{"n_layer": 10, "d_model": 256, "n_experts": 12, "experts_per_token": 2, "d_expert": 160, "d_shared_expert": 0, "activation": "bilinear", "moe_layers": [0, 1, 2, 3, 4, 5, 6, 7, 8, 9], "router_score": "softmax", "normalize_top_k": false, "routed_scale": 1.0, "balance_loss": 0.00893, "balance_bias": false, "router_logit_norm": 1.0, "init_std_router": 0.0112, "lr_router": 0.000485, "vocab_size": 32768, "norm": "rmsnorm", "norm_eps": 1e-06, "tie_embeddings": false, "optimizer": "adam_variant", "lr": 0.00132, "beta1": 0.9, "beta2": 0.99, "grad_clip": 0.5, "batch_tokens": 131072, "seq_len": 512, "train_tokens": 647000000, "steps": 4937, "dataset": "wikipedia_en"}
Below are experts of layer 2 (counted from 0) of a mixture-of-experts language model. Rows are named router (the router's row for the expert), down (a neuron's output weights, with its number) and show model dimensions 0-255. Each number is 500 + 40 x the weight over its row's rms, rounded and kept within 0 to 999. Numbers have three digits each.
Before each expert's rows: "raises" lists some tokens whose logits its average output raises strongly, later layers aside; "comes before" lists some tokens at least twice as common just after its tokens as in all text. This comes from a sample of Wikipedia text that the model never trained on. Tokens count by the router's weight.

# expert 5
raises: " and", " in", "-", "\n", " at", " to"
comes before: " |", " in", ";", " for", " 0", " on"
router:527516515510424576545526440412469534536531479569551537552482533472529535504532471452496501412537469495500575493451490469522493518481499471493528566440487526524514470529492493463578498519489533434477460437479497462537537432535444512525479491464531593516547535487535527488539486472512506472506492518538502492525376572542497488512492468549488525449434497475467506482499499532435558482479604511505511432522482528518538427524534459504431483475481543544490493586454538536479502615594547516428497470516511503435521567455496559513431493408429494544505550569512550452485565535479508492561504519514540530481380485560477496481486527528458525550526496549542466514592513492531539444481514500472469545519474482488477418521515481513521506481468476530428481490486508557515529502424483
down0:508514490529576505543444576508561495526502525480524488504539492454515603535437463482501442554521526506576489473496480543414453470455474459470514456531496505494519576478553445449441521488431550530532412496477509520465500528524492510541543502470435537579419542528569537511480454482479599550501447545477466538526517531446458573557490523460405516427412528491508531552548446529546511483447470582487524501462545543492439420451508501495495476503489455470431479509459519541507528452543522529501489518527449557484523541461453445506488498478485471523536559524562488504449521455511479527431466451468490464428566527552489513540515486525535448522525539549410498493486527497492518448575455502451492439558576508512475518516512563499527459536443533468540475521563507499545494535459456
down1:517526505524522487469534492559490618388512470509418491479520550514408540519438538527555522484440513512473464469553508512390567491571459445502505548544503508556489513528509547522495569486475523517493555525523567469507527461453497532515536536499485497504473508489446461513438517507494460483403523581466504544438474506480455443434422532484504497500505549521495533466488416456511500498444543539507467497537464479491508582514479519491455468499511430504492546437508478494506487473488543548509465494486505521488489429429440520553592481543422462471483501490537498494505450426488531449510483446588479397517489556498509528512486492538481544584496396468601478474455527520478494476487480485500524501542573587542461573472522476490515472494464551466487487533518581461527552517486462
down2:480468493488486488463582469549556475532527514499550443497475449503460524458528506547489493516494493539464375396534482441442504467576543529530411526490515468532518404502475530407515527518457487582516488418472462499529492522438499496514517497485546474559504427503457463512444481448533528507476433453486532500548524574532504457460480471517516538461496441523565511508534489551565505574484507467489507493528506521487465516422506497489507492471504505447586514447566511473550544445438538561499529523563494487495521479574505458495450585482486458507481404539469470444499570490531551539503463444541528511504497569523470518509553524489550485498485495594540473465524464530499460461551467452456526513520479508484498481473547464529528540447534524413571546525462554461457479515622488
down3:493487412526432474515525429454449475556537479514511552518507472520489455501507531466428537562537561486494509455483582428485451459518467569460471510487506484422502485458527498446484541492533503513510540515491499543585523495465551381564527515508542499499510540544535508526500512529484486549477548483560392468427483546444554530494511542518540463525420497487467528516509458514494530565643558527503458547474484446481544478529488511535503448540563468606511474467445476543532493438441474512493441433529483513501536526454462466520512530514464521498556483429475443561550514478463528561496515418553509479479519552501493542539502534579519541494410552479478464506496542480473543426504530496474519513558468550499466469519464478471565521449541546548492466433503504524447454469466490
down4:542528531416529527550512490485499519492461443462495557552502536480534445501476521452491443530406502498502524475529475474567528492533547524427423430556525512430524463502508505529514563514489516524522449493534583491509524539451523522525490447496475510478558505499406501556571549505548538510525483492549505519463503599475468485474445561517509538549503367555554500507537568480475526524569391487488536469438552486506474516481489493468530551421356441515467462504447491499498496471454534442548565494443422521466469498510518504514499492518411501515419509523535501498486548503551523487563528482516495458493511478463454539507454518480503495480582546521462506448501561495529455523515505469581481419532451535509459556492511511486504423491541522480512431539535511428487473559508476
down5:487490566491486418486515479528492449519521556478549486473477497525510493441403473502561436540500500502532538463518508543537456415507523568534486472474511509554478501490517525587474577463448508473509502546518511477514480515425458465535459474452453507497492536523450520514476496547500482547477459600550530525493482482503556522546513517525517434472498488596463495460577489533445535455431480518438509547532563459504520580458463506598525477475502479519572444558512505600480463573513451552471500568518476489519488464551448509546463498547500529545444514457436536462567518555515477505410449464501487514508447476522533442504402561482547463512512411504479541570569480488459478476456446528550485497540443516496549471506491478447517493524465513541452511421455479493457522560584493
down6:477504543546461498506448509530561525562485568484457509545505455532548521474434452527490511518593461486459451431437547487489515499538520501496501471481544468492556506490406495481424480492436573522509478556502507443546531499522473478534550489465564491512502481499502507536554526614449474474512489511524482528468527529497472474563436486451495558478541561513519523474445452535461461530489564407503539471500479504524509448490474442506535505395556511492516494443543477551482485515515505515545507453536498530520517479501456530570393466556474499611465566498526547440429445477524469519562560504507462458387439470478544457383487520537457573465492497465544511519498516484481526510518522460484541515515476504505426446526534552538495433516546505498453503518501618494524510458440499
down7:463508482525503467507568434526517519592580500493537466497521470442535438456475413535489448478480539493521600539525489533408505467447500485540442533498508467567493483481431488539534514486536505550432460465520555489492434480527512512530497452484479504558536555508491522509486507507490486548587443558537478440467446463461532482501487497468545456469448485513424491411480508569544499523570498420493474499475470521556452451540478440523487449543500540524607538522479555505502593482535548530437548524451537514459470523477503503458538517517509462454494457499500522465574531523469512506602475404529538562492520528490418468468526440596431515483538540523520460470479540452475513541481582501527458542469528432567441482549471479478471482507480427464488499520511500541510509505499545
down8:431521535539565514432550491517466459527495511500504513493508538419488537540414542435552479523539481504507524438492479460494450495481548456468481470500563546437471507465539496517557554496573488489529504538504498565526501540474494503471474509523546495444507587535536510536511514543411436494473536441445520478528495524514477403486527499536521501491547594509533479516461505474538506532483474433509558551538507437450492488558465466504475482509477533507496468520496422527561534538455496517533456539445493480538482579520398462446484487431578528537474468476538539526496432518503532472491631512522507482411474538539517403546578452528526528500468538531505456524573505460485458491491420421506489509448525513505526449405506518566455524518520557468497458477454455440513480554447548
down9:495464549559441474487526486455531552441452587487543494516538481503501390496578517525500466414394454527491475490473491424499509541506533497600498443473532567495519448544441557534489508484534525467555479425507475548533499489507513461516451527516474522507522558475485556563445545462467523487477472446489512474516503524539472492534453497468411396491563465490412494511486525500399522469505591560495505467463520542485472463518499518529532567493505521514474498510524528470466489485524526492530554507553511408475467482469556611510501508471462520562493514378522415492482434534513532516421497529465513489459518521514506410497491528529474465518448495515523474532479456486508534470575459465518467476482508509452369521509492487494503508525491540530565499483438479504520497534576458
down10:484514514413495433478470506522446474489511513435527481485436491452425498501555494558592542551482469565556512541570518552567497493531468545530535535533553561471512489567497439454519543468486480528529494476507546564472472566535432524512456522467567511479482492467513562490462479507497490529458504505603517472454468528517455481521523476536496556429555534507489571576467519487501504498522538447472440528488503515441554471507517487440510503535526531596587444507516503559517516485504464492469554481428524400459529486473456553527527498530486446446530474554506456484410461512482511525506527456517522499444563426519439515492554500448493523497477500456434549534478515556454548519516519514434471520528530542520521529526522448522424552543515543517484534591421479515595448508412490
down11:499507452566506456518506525507534523524491511471479467450516464503535547463537555531503436515474477436447484494431537441418525494485521521537476565460555520519566531605548463472562510542500433501547541454455474502551472513512479488591608497474499532433478546521472515569448505481464526497537486517524443508536465442529500399525463503514528511478532545438452525574577551564546482455560452541518512552529629513560487492469483482555498526541489467541563484549521477514402477528564491491526489516523461531483388470509486494490466484547532551455514477525515463552454527518473427558504482499466521472461472517455562515508473561493494516543510484428531493500461489451509468592486496544534551480498482508493490538511456538514425534500448500486451484556503518468455476458480615
down12:587515517492495466463517513387490549511550520476455477591482464494516520475533500459456435530473524510499492482575534491480433536452555477589505494555500480478470483530554476502523522492539553521478437509481484416486506426471492509513473431443424490473499507556507519436491502508459555467496502458454463540489496603496490527476544506518577535559553445394479502485492552510539404525505471523477452545534480454529485551470485523535524476448520564512512484502464498539448532549503537587494506500546564528551509532562499538450496469493505433442564506529532515479480462493526578530453429585544512447506504511488565560551465468536537466470538546540472503569528570392446526440501465499450554553428499453517473513544508499521550490476523474535479486562533515537499525516420525
down13:531461501484528445470490538536536479531472496541406538512564500496520565479546493490510547403420519562536518531447554448446443519524442464489477506498451499575495364468518562499556513472473554481499482508489476504464509522439529437533476471487444442490571464545560473521607476471539530466495513547472496507483450473441470461541470512525555486491491492579479468470531503585455502494501521530515471516545498488528454418518487485444549476505507518587477494527528514419471443566502446470518475481483557461532466507486491488553424464533394549503475522513472507539501496516537570499470542542483490457493497490464568472461544448504473454539475485512448449478514469533479454628493456473486560515563472464453528468517426456525552436551499541481495505553480532550494435437487494
down14:470470532509572505517477511474581512518443459496464481495508514430508544517476595490521558459460538443529481550509532566530540527491489541485432570422536482444516482462517596530455477461560556561602483529462500476453469528512482543553488436494575497500501516487546508448553464465588468515518449534570497506512512494547529561493443491539514541568434505483522520509484546511465564500514578533486480491565521490502502508525536483491487486499558472483559538527509531462559456486456563513531496549559511522524493605529456505540604472538502476479544433478504542494441484485448561515528449537527441441473537467543508532460496538509467595545560484494514534440586552513492476487493472469475447543481497441488448510471499577528557500557526490543549534500496494472510503564608521
down15:540544484538470545502415459525524498443457470426498421509479493500484563449554516460489472469492456459539583508529479520521512535485452482463467580510541464492466530533528515509520501455498495492454488529474542517507454478520446528507524484518476536521590459490503511523462546554507502517463624392476483462554533457507445528557590493532534545460541494493458466466461475523507520475498525495520507546462552465472423560447490509548492491468487495524516554344494469509537500410504502480562476508489511511449443507441428510520546475538451450570486500481517478532502522551493463521480527466402505533509502495487468475479584451522482507402417485476444471496530514472492562470457574554523522447526487443544566456532473541493568501558542517402487487480424512518452500507517445
down16:519468391604558474522447498461475570448538520470503532496558523443497556492367534506499466535542515445530490515501479524483555439499525545442559505583582525520487465560520540465450547530535448477485556457480559596497514522465488522485554481503500452575484484450502511558500471518485548479523565497428575485500541496508553546514465465528547443526557474560473554450442521480492461561514489511485447447519465503456538555508563520505571503567466562451460472491478520496524513542498464462536531492493536458519446545513416477530497481478491462503450527478540518500544536508460476427447528463456525515470470511447501623484467500480577499523506465484556474450519543502483512553503498481430513510443497523445478393548528539475531525517528517470450502543493507520581515532525489

# expert 9
raises: " in", " and", " |", " for"
comes before: " of", " was", " is", "The", "|", " in"
router:463467518454482607426473507491519491517518464461487501512544502498511469457433485535454446460521488518618554446534521517531433500485442514523573516511486454496560581508429523526474518501512464507523554518532505471485504469467504571524471490538507489567529505490468553512481527551507519483549555530504483477512531483489494527505387517540506508452503532528549530455510566487548446494500500372520451499480495412534500526582448522494531492511600576553479468439543499510546492422472485524544525501458494572458500513497483510472474416589512531494516534472541457567435459507485548540424541521487490533467482415533521555482496527410526518518545581541490479549532558467567462535477473478466465547528559517541438494443445482557502576506513480501477569548528539478502458470484543
down0:528529494505544469461542497533460521497500508517471460532559521551570463530513555466572486528494540557475505482473477504551481536497473508510524521480437497460433431554515558443539452474498470549489459524511525531503544538553547467515519507454540538490491564473533586484530464472511467493462562525519427551515508472534490550561455424494520481582527556481496528510632515403517550431423437541579523533497582515489511448428458523542499517497566412494502502453468560477493514524468526515486498506521485574448485488489472400448501485499546502488525484428538554516506611521534538447559471511527482459449476497498536481496521446426521625461476455446497514443491518459507490565445432556518516465456496498490509544484493536532492583529494474494511491474492547481414497478501535
down1:502535519602533483545444573476503521515478509460436538517475522554499496481480501504557463551503427542501489500522415485499446409551496506504454527491518501459538534460539514533516499501463553472468503577477524543523511570521502553490487513520514513470461451462482546575458534493511502542520518490499491557489487459469504536475480482580465535443415510485570445484444547480524453488513511552422470531529457521601445581520534437446490450412508537492489529469499534499443554486560604498519428496481455445530542530417485456539462514487503514522460473453547571481530556465441518401517450477475530590439496492512500529531523470547528514451543547474491482495473582487506465496491503507560484499522508481537465503464540551510418505494471516511567566485489501460480558369515557
down2:503466461447535498479475511541473501507540460527445526516509507552462462524422491521488536483546493483519504534532465519478448448537471475477462473517543496496567382520491499533490460581399449497548550437489555567467488561513515451514481403516483503521485481539519541461533500540510506507475493533520519487589476489401490519516494521457558525488492524494501525440478507463513468443528482468430517574505488538468571458558519472473485568544580510508589506498427526527514476537456462515423516580535491471447512488505550560408474533453557606487515457516544573545539514427447533488516512445468500486568509500546500546463519596494455551505533522518457518537564518532517506545549432548472512531501485515488457464540493578439517525530520490562576477532436554568546516482499491
down3:453554540512475400480564509513494523480435527496465517547466525464473517520466516555466447499498509489420484562517458537492454556499500494430461546513515569557514576536511480494513507519533477500424537565504462516422456539496485481543543461446468523526523468576473467487485400491525600499488549477487497474520473465486516460471461495476511457504474474401510495529588519463508586492483517499509438486569499461566518509504539513486501391551515483448541471494488517498529471514519448572570527516492473548489538471531517527484458523615522580459489523526492573479498505526534463525541488531538525542515452523454514504487550557571504490485493461509536535528536532534494550416483434562506556460451416494520432443564542458495489535412415520498467514545457509517429555511545446
down4:448459562468447493545534520475557433477466522514559543495522529484481481459608518613504533516473436529440457501517525531495531474530516475517554520550523463437447508497496580454492508529466487585508481425478459564452470512527499502494481521564484463489493526462491500399487512534454534483464540454508462502517534524459540506475562483483537528484519588484450490474492489484508476493568504531483435495429614500425409559593502437461455490483467502508533531536570542523506576537505471548498488473533434483478481526494470535551512560517462430585460506445521426490503504502530461559515441495486446524515504432563520567462513501519549545465426443467441464489537507544481465524477459465555519492456482520492474412499476506483538476513424506543547545494498582534491495563498530
down5:504514458539612490489513483497454518516549478516497552474543489463506464479553456436569452505461467490524457449475487521557593478483526502479551506551487512548526540501449471486480456464491522575521543486471454504542498546421497549505531453555549559476558478449505589498484505493477520564539481468491492484480513501508505574430481454495501437525480534509565522427542485484565557505486482494545559560475515436505565449482526548511555475465502490458502516507527447531482464473510478539481494480462479509515527474533503494521539517571523506452471505529503453443489468428527494603525530478567513492503516475519535443539454514455507515503487577539516448506579527527583569493567509423541609451510437510533517472424391514450491500481530508538425466588413553488504541512447587
down6:501487425516452456511555470541534490478497501612357583557494410533516428447445394550490513539475401442500518555538481506461460491479522453501479485503509495477557557513370505526520465474515544509522530536563549500527472423457505462456465506467504577476513543536491566567509485469533477462479539519487533564490522527503476500497551484582502495519480493520519541464513469485464476497539452463483415460434484521501478578479525536476486468498501540532480533556525504480497481438522506501553586494460529520529467490465522513505544449575586524568495525437414542548512478463504531521523496534540507508543482441504444576444549501458542456482534502513473524499507488491513472526527551572533514497457464535451538478447479455483527556479506539444533431527556486544536518491511505
down7:532414487529438495497538418538509506537546512498480489470529541545476505463506437437527538498475503551623473472523454440535537523502502458505454444507435497482414529509437543547533483478395520557488512469555497491515511451566486542565576521511536493508461421526491538429595449567508533515465531472495468514520502512536578448553514568478567496498551543503534463492523486448438453442466500514497564487499558530495474509576491451544507491462442495463532484469459501446491506450546410515532547486479496456538521513472416522520476510491557539479446563500479517487557486473486531498474481446454591563486572482430485455505491401503507554513499443506543488480494541530528598506436480507462397516532502467514489514535487504455518481509439511521563476497514463529534498485547462
down8:557525497496544511524466563479532570481492478535521512535545423525420537573475622494525445562531475523557488552524498498494495484485521511527574519510504507539477530536575535481466463520530442452482507423456549475464530511476486568534475500553461466569532467474465426531531440533441440408444497452561473547507468530444510460477487484539494407481457428500532481547530523539409538432549407454469487468560517531488484574587428575516504496525515455492517496510475500564489553559494468507448445528514495486514462428474526541536558506490509474457524522507477522526519529498500499493553478453465504510482491433485543458494600475544570437532476490470544491462468454545508534498529510506504461551457471499469519448504454486480539459518564519496516473472533409530468528454415464
down9:526461544520531458481584510544503431540476500546499467444481513494519518576387493506501485536473480571517409494522514518480402454446489512535490447545489596390493443397501507496477486481459537436483507440543502432465506572424520482494488544448517411530480395500412509532539531441458528479502487522542509509492455473551392504472575444472491491544492503536566501486544493492504487479421561543500449523538432535525530524472516473415477533417482488473502485486501461511493514489543496534524479522517450448561423518525477579501529545503472483480495462470517556538492507552537489523543435513491471533531503477494467520518445502457484486513478532522471531506460483485488458585510562474465489490579520499523537433456505480523522551511466529509523503538444511568499429506441451
down10:580481513541466502553497524552582528533493522487449530484553451502502547464528475507479571481540516472457457484522523495506450581523523517474494477444462538509486427451486465510519503505508514500491464438478550513448590531550549487455556551545558485560490391527505528445492490469519535457528481485495459521477497492488526516484464489509468523457559501448458543500523554611492512509552457498400506568441495582504458415525499526509503507440469515497437460524452518501558482528492495519524525495576556563479543479479495509411481426519400592580470572438544510584537470417479493509610510495500423497482525507555482515519504515517528533494533516456526528499527482534531451498532554456523526483485464492490502543587462457537421531486512560481498403483480454468505538502499504
down11:553518458542551460486475515495480441486518574449559506544452460505509502528515500497534512538470531506459422523476465487458588505476522505602453546484476476553557521513444430442468489486446416455508490562497535486567478547498431535460472457465487509450470465491455585508488434549412526523473530465533587484525459439510495533474547496449461526534566513523482533485536531504519483486493459438556563458525455510487505505487498475534539542511475498427528394540506510463469490501500463508477471563523539483514498446531533530547512400559431495518479479456472569495546505490573575562485522442491505506521538467500519538485454482560498495479475511458502561544413449460489424500486414470535488488488501571568496489522599572521515542482451557465538596500481497485533525455520538
down12:448510548542443518498508548458487512529536444428508524518501461542500429481583444467500524495479540521529485464532450541531511496517500493531479525446522537519488523519532495475467464502478507630592484530462581482608480540420515513520493473519518472460439500431463510540526451466515576505478445496592537559505521514558517461488600477488494491440485479488555569451491480493520507520552471533463426485489543463486560424523476488517536508485546543444496483552448477475502501515478553497588569479483485484544524440543477446529494518472461544459510495519581589479490513591489500489478440507524458427516465489454459507534508490554498495491437556516504513505408491518516462455499459452486485489529539406551585545454482520423489439533458478504465466420494558506426498496551522
down13:408495596515519544484468470461472484511484572458525486485398442515449487523550559505459503445527443554525504525462580450431505491474505536514459496499441540469554516545541519510480497470527513474596488527599506518531506515451480495476444488521492492541470457488461528541478493498527526526437503497483476508395432426561499474506466536505428443526579501494505513461512467538469498490536470519583573481517556526528491446563526521457487500459463470471441477476569458545527506546504494488524530514459511486535541477477573541529476559440575467600513435469517461519449561495516454472567565411428459507515503515493487481456493526507482508502594500494452455539534466503428503465492510485489551502429509587530499465460427537474536538596528523489522452552498466504513484507546543
down14:524509484479608527530469458469495550550520568503520444527552490503463549466446455566527468546472470522522471447533520450496511550545566490555563468519509485515475528503534513473521452557449475504447469457584531434504488431465501492508505538498454458444472476432452493521529479485451468466522501531527533560537494511453460472525519490379577513472595469485512525480424530521552522480474481604443440507561538517567508530460531510522506513521512489544567466464548505445462508521561472531548533510437458417505557424561532431421482463410547475518452479425497571480488438478526475464477546522505549479464436552437449537490473523486502522477521502488497461527457566465461494510520527468538525445530508490528492513574459475531538517524577534423496492511540540506497461518453545
down15:575501469475487473527491520467522541511491551601536447447493535448490496547521534544518517486505535496449522490529483403514472472572528491545552475489498558593495460582479513501518448518543509511496445510507467484486477545475471355502545473567545482483484538436504473530490489538385515437470546532475586523483486558505482520539476591554500488538470545494535516477505498427549524535521523485450493458526492537517494513535488529527559458489476393408501448551497502492501557480501534461495574442442443501524495484530505475566497548480461637502476510520556543497513594575481489508484559556514507534453475501479519518496446514464521495552554495489427496540523482466396493544515486500443500541528517499503448511603489549515441443504438486489477526511485472489491464513493533
down16:475418456536556503457459504473503476513477545501463523522504512501455508554555477613474564427510511542546444473485542432523597568490529554497443450478499538473520476537529545532448516511438467507476552557495425476495493533497454468432561496467511479493521531514464494488500528427559610447488492423517441563495480497455518483414568461457528463518441541525494553459507479588481450519498572502459515486486533465473576555467510507482456514492518494476381446460538446459451475499529523497482572500502562451466452463518530520476509532493504477441517483490464488505498547456538546492556521532442495525456437582529438466514507424518451504528488541435544527485496476464549416509557501525446503529517541469498480464521494567464597499480499467500520497457547511544465462499465556

# expert 8
raises: " and", " in", "\n", " to", " of", " for"
comes before: "\n", " The", " In", " He", " It", " She"
router:556463457550539467508552488511484502503547498490559563494500442488470512530487539467484505508558459471472471530468476479470456488535490510482477478550525458470488417494525474479437481465485484474544445423518538487522527552547515440431442448506529485497494539509562580467506461505396580522586523458448558512493486497586493504550575521528483515534506491471497516519497468549554538492460522491535478492528550468437497516535511515466434503558507491496554520541444508486480513545493465442444472542484576474524522465539548461569461427469585420515425463495503613502505470510460463518511552487503466437592477513416511455442490529468474524570495447534412470525497509482511448512518549495576466443585496541492516467502478479555394493492509467495532514457520437550578451531560459
down0:488519544460533520532524554496483542550453521495498512531495489468505522522428480510424425473499457494502497576424540552543517496466433507511520585495511508535427558485527556489519505481477506453517525525556561508511534478522521495512546544487399448557521482457524457539468505418541570427461480499439441486488571432546502513507518471498525473496448522440498457521489520528493417553572519528499478480495511530591497513457455510511460490595507511515491499463494542513535489577475482448564444553528461472549473488540484563474512500500492472417531513467501553498558392487510591501540532477487497455508486449487502519502516476536496418485485514597492446494531398455496419471565481538474552454458520533414533534477511521532547597490455539518426497460505459506471576515472547
down1:430505446545541576514451469452459470505486436474388474526484502514518496473473483512488495589523539576448541519506505512438442461448512505485566499485528534460493459520542499466491495519570468457479557477491495453446542441489506559499614505449501518512487466487498492475515465496472441531557488535488499474511470492621527512494357499462494483383481520433431494497427516448461560515426517440439526551503516472546545555473455552438500527508521504483545523500483473467474482544532473518528570588528557511546464450468460517483467472504448538501509431519483447556502476523532475491423542557548554541505557487485520516533497473491528501488503574540467479532532554529495514470523509497521515508444489547434544470518539504559512509529476514460542463467461376511529442471494535
down2:510508503470555533534478528543500500506562487543468521553469452474507484491442499468547445540525494472405475454470440485483466557550444459498464450584436462515465458471456486568508460513522550533517550586434492441553438536484525471498510539531432491516543510543542431508541511502508460503528509482530501503469463499482434493599523475534527468508512431459498518445445487529482424490466394500507520508509434517455490506523434497483481485464414470493453465511497498459544502479496503478555527515534453548502584557525536541499528503560455559521505469488537521517537447495500477567430526438587436509535484528551398568523574538514504459614520489561455413472415481517480519542507479505476552517507566459524533479587497526455507525455485526501552525526475477459500444564474494
down3:534516520508562548469547561536478548511514511509493538470537470539549530471496494509491593528520472483512471512452442478482473487411545472518482518546537486573494479470544484483520489489416472520515583544551560533418455473528488488515511508458515546543488545452494597514499482611524437465538390465509538500435507511436547404514514547525463479517472612467475454459499461479467481488520446417474475530553486498514539503509490475436510486516486452591507506569451447509515527561454553563511513493469490515475547462514521469523432458424464507534476442494483555534571522454497529450511518448526544474522460504444463497466503480513560497553554530559510459475462437480474495529511469595578546483532499430584477514485510468480548507481507436563486519481514499532450553432517453
down4:527456470487449370468498526482525464544490479482437495520532415415525513457510530504439555521520487482529447535469477526491469466574471536417465493593522563455535430386523454467537548470533500461449484584423496511515478509451499503466534496417520491548456484502557519468388470429543577489523500465506474456480538483463515576454534468454516487442479525424519497538504484482506410490517476505536500548500555537431509492517519564528508476522531467529487513535458454510521511448528515506449510575528490498472513494477487514498562456484447445449459465426474501555453546511520480434440471471534513511450482493510498589485440424484524500465488500506458539478525511422561585504483511519434519470541492473556490506492453449522434524474494421502513518569510502507569496498517527
down5:470539548487499491496536482543476482503523498473484498441588516566482460483591444428487510529511426535505483469538540483511492465567444528559538443465533508516540471427550544483494467513509534504441560525550440398521501509491476478515472574558442529490514488538605487528487495488501528513478511446525422560498555558399494479517517561492471531531518521475513490481499524571450495542480490459591491483494558460487449504503496497440538522517573520502487546464432534460434527590526504545513581493475561480515452571499445532507541535422460545531513440516498485481620443487429490480473552526562493449451450521520504481493456516518410501457468465525454524463539496489463530438518491465510504545460501534543572563534503519495433534475592464498448485485472536486524456477540517
down6:443598537479439566439491496464446494463515552484492493443521504511515474403397475564554524568519493455530487449589526508523431458507530505537550483589488464541521529502494448521512496488434539497544490522474517530519558520514478479511504538472536529486500476535460510400477446501523501541563466438530512488535521435509518522515470495461471479472476532471561515570552541460550559473556435535544514535552520464476512485471462482477569602454509508485488580437515476498506494548493537426466445484489613474520456459506525493525427470427471498449525491509527426538431431484556457536516565526609513519519450453438503536449538500551474506527501459498499516477511452514523486513463498511520501560519469428474536473468467523493523448463449489489551550509539567478459453553548513
down7:606492508404568473498521536514453466467421513485570510462499511495461413498401527507481499493508453547484533476483552517459494519516472490442494446565473495524542441540521513485446537459489491506514591543496477465460459472492489461474465520528460485514516558542474495533532550510516548390500421518518478587518516561510528478442427532523424599495459483506480486479561467516506496514463602493546492475433522548507563503486405418508493476499509506567497513470539524511504423496524501517464500542489517433557528474510564494493510479492505505425406515522429425493396462491581472536497455507534478438560533509467504517496510456477502504521503479489450430509487501569484430529520416492512452472494521520535463485454503423564415519498480486490497534490528450516500519546464542
down8:450500474466513551518472485497550532490500456539487482523458502550494451474529497546419546482555441546454507468489487591532461489473426560438473496580446466534453455505523515485544468548450450535464538505471429522497552445498474598492514445499486509453556500491501455513564523505411446526449537436470474531482433516487529461420518514475487485571494382458474487579500478538506461510546549492493503396488458490557421544478566524585536545492499505558456459450557482454531540466517503565507507539478546510503524574545529518473484495520526484468453521496448470448529478411491486445477538471482539562493475505531488522510506487477507493484502524505569474499582490566576559500468507593547479502500442465541546448452483462513453431531520568543480512424502525500461485491496468
down9:472429528467497491483480523498468448506503462523487532497542431499412494449300500467500520433508519507507505489500505533476469463536505515484497506469464537506504474489485413520454454449513462466511484474493522475500544451547462485476499418445463531444549505425493490495490539447472545481501520552490393488553496474445556494518437468509563504461462476490523539446448478506509503428407471455436520548531494491542523571523448539546548535524545510506443554537460522472508438569507489413454487487447563534508478488502556464558496554507472524490519465541483552468541476481472530472516488516481514439556410479499476531447463547534543537570475478526481483468528502398395480515522533506456484512546449516552499449489513487526456541537595509510534509512518517464474504439405500
down10:483468472501423501476441533481446471495519520536463529484510487480476518481446484515497471526471457453516520415509548553497557503458440457475509449430548523524530551444548478554518552558456469543518467469536486472477429470489534511514497510527513496499521481479567530454497519570526474513494465447503476486491480496533459584482458581488504549507503551585574433516427481531454473425524481516461568463522492529448446482510518487530576515548497487558599447532500514519542527465492534476538486454523452445504569484488492570547552444488489461511421583490444545532491557505520493527457525518519509457535479512532502452551513510584518506513481546523485547484435429533469509520554527478521558577474336532496541493465483478619537434476544565501495466476525462512526440488436506
down11:466468491488566565433523459491491529503526466463471528461533477519491448499428555478449438447526572506526441568540534527436588438507540467438539481529454458509510511518498516518511470514493522538463557460490501479500471415444550446557543523457454520491518531463464488568550455454459525488561533542536522500521481507498541559568456551499476535537512442541503430431482513495585437472497431440470514500528472482496489465454518602487452470617566375494491464434454531506431466500517521492497520479525499460535506480566541472514446483467520493480476528462525554457497547490529488473484434444551470470433502531401523502486504446481485431513464472494510459465472521431541557534524508470461484514474474457468461588442489505553540478566481562474457459488484491567498496475496484
down12:481424461509482547495460437457509557494453509549542511441482462508551546444382578481561493483532432535499542433490585502594537423459435499519474470517457546481551502458471441504528519567447487455521590550456520452505585542490512606535534539528513489531520436483473518538497492547424458491486528591442514486495441546532471510512457495521480512502516542500486477500498471556482528501501506566430470616471477534518484502525437480460431465429475505505480521505496547497460502570502517547524482464520482493447526467464565486501530481477449509522530462440511490461466509570509536492509475556529514538477503545540518505450512435483431428475475432453503495531561495465481509604505470462550462462513489506476491545511474410511472413518498472451515474476532523513523560446507494
down13:512477502503482561569501454483469448450478483497520564453423559507514542550474486531442542539525530512437455455535449437579653527535520471503557550502540483516550474488477444510430519506569518543483513540548514455499502475493456413509556483519544494524447432467462469537464480575491535516499496540475510525414469467493522481460552440518528529473513518473510564506450450527562492462491557498540519478498449451480490452457563456510502465547466481507462481526527505471481537491464426477455569531544503438455437485462470499550471500507467519536457533466484414459472497539530552448517472495540495519503476434473468484467570487469484518503532551471514496452506590520577572483597500487536455536535558507544517506481421547489555570447529507558499563483525537412432510479496509
down14:524525515505447504476513453545522482539458548567475501571513475522469453496481536434536478483480508573497441411486487523536486541518526422517446478485516538533482491480478505501462524458583517491489562508538515473546467480457477531582503460499499513490504497433496580463469425407513552527512552451495570495571500555438510471470419505474461550546451474493443496485448520447442536546464477455446473485477462555552456534499448432530521521488518514528474453507559526458505580457480544494568565536468531470596571546569485455508519474489500499519405541478551497464465498511509512439508491512497497572503489412483542514412572545483478451513483524585445500515486527489529472433501473493510483513547529515485444506514544454488500428480464559448530637518505501468554558464524511
down15:451460473488511470509527469450493553537562551499504438491475457453422487466545553495494499485545475522513483485477457542550518456486451501495443525518442483454505536572564521506471510525570531486498482491512398441485492523443483550582488486512529488544369493563520506411532481357476505509461467508463457562476531515445492502502582439552541526449498510476484493475459510434510477513526473475543485484438504532485487480522450541499536517457568542487494513468439530546556506485399474529478516440494458454459522519434435417502424462505482556489487577439470514499530562473459541530546587462492419455542556471478464512475525464524507572437491500497547498488441512439509446529507538537558530495487434470492574488476539540466538446504511477542547473461548463529521508490470488
down16:541512450531427450532522485506549470550443538521479457459469510534460517502429513575441469498394491465508442473422588496492527502474488598557507506575519532523477484535538502467525549514554492528453508490434498431446434497506573531438526450449483538507472495459517504565450556497526484509562510527473534474494539513505434513518427433491435529555557526534531569502532454455463541602445495533556519526511542556530534452527484565545465499505550494453471442474545419510416461485522404536503474480495486468516482503526559581605468504504531525506603497496529477438546541505517493539512549453552515476448537551485489475446520525556504479469521503538443496442470489498504508509466496564489517534507482518497470466416522495525493484511513566500492568457553475469453507521539498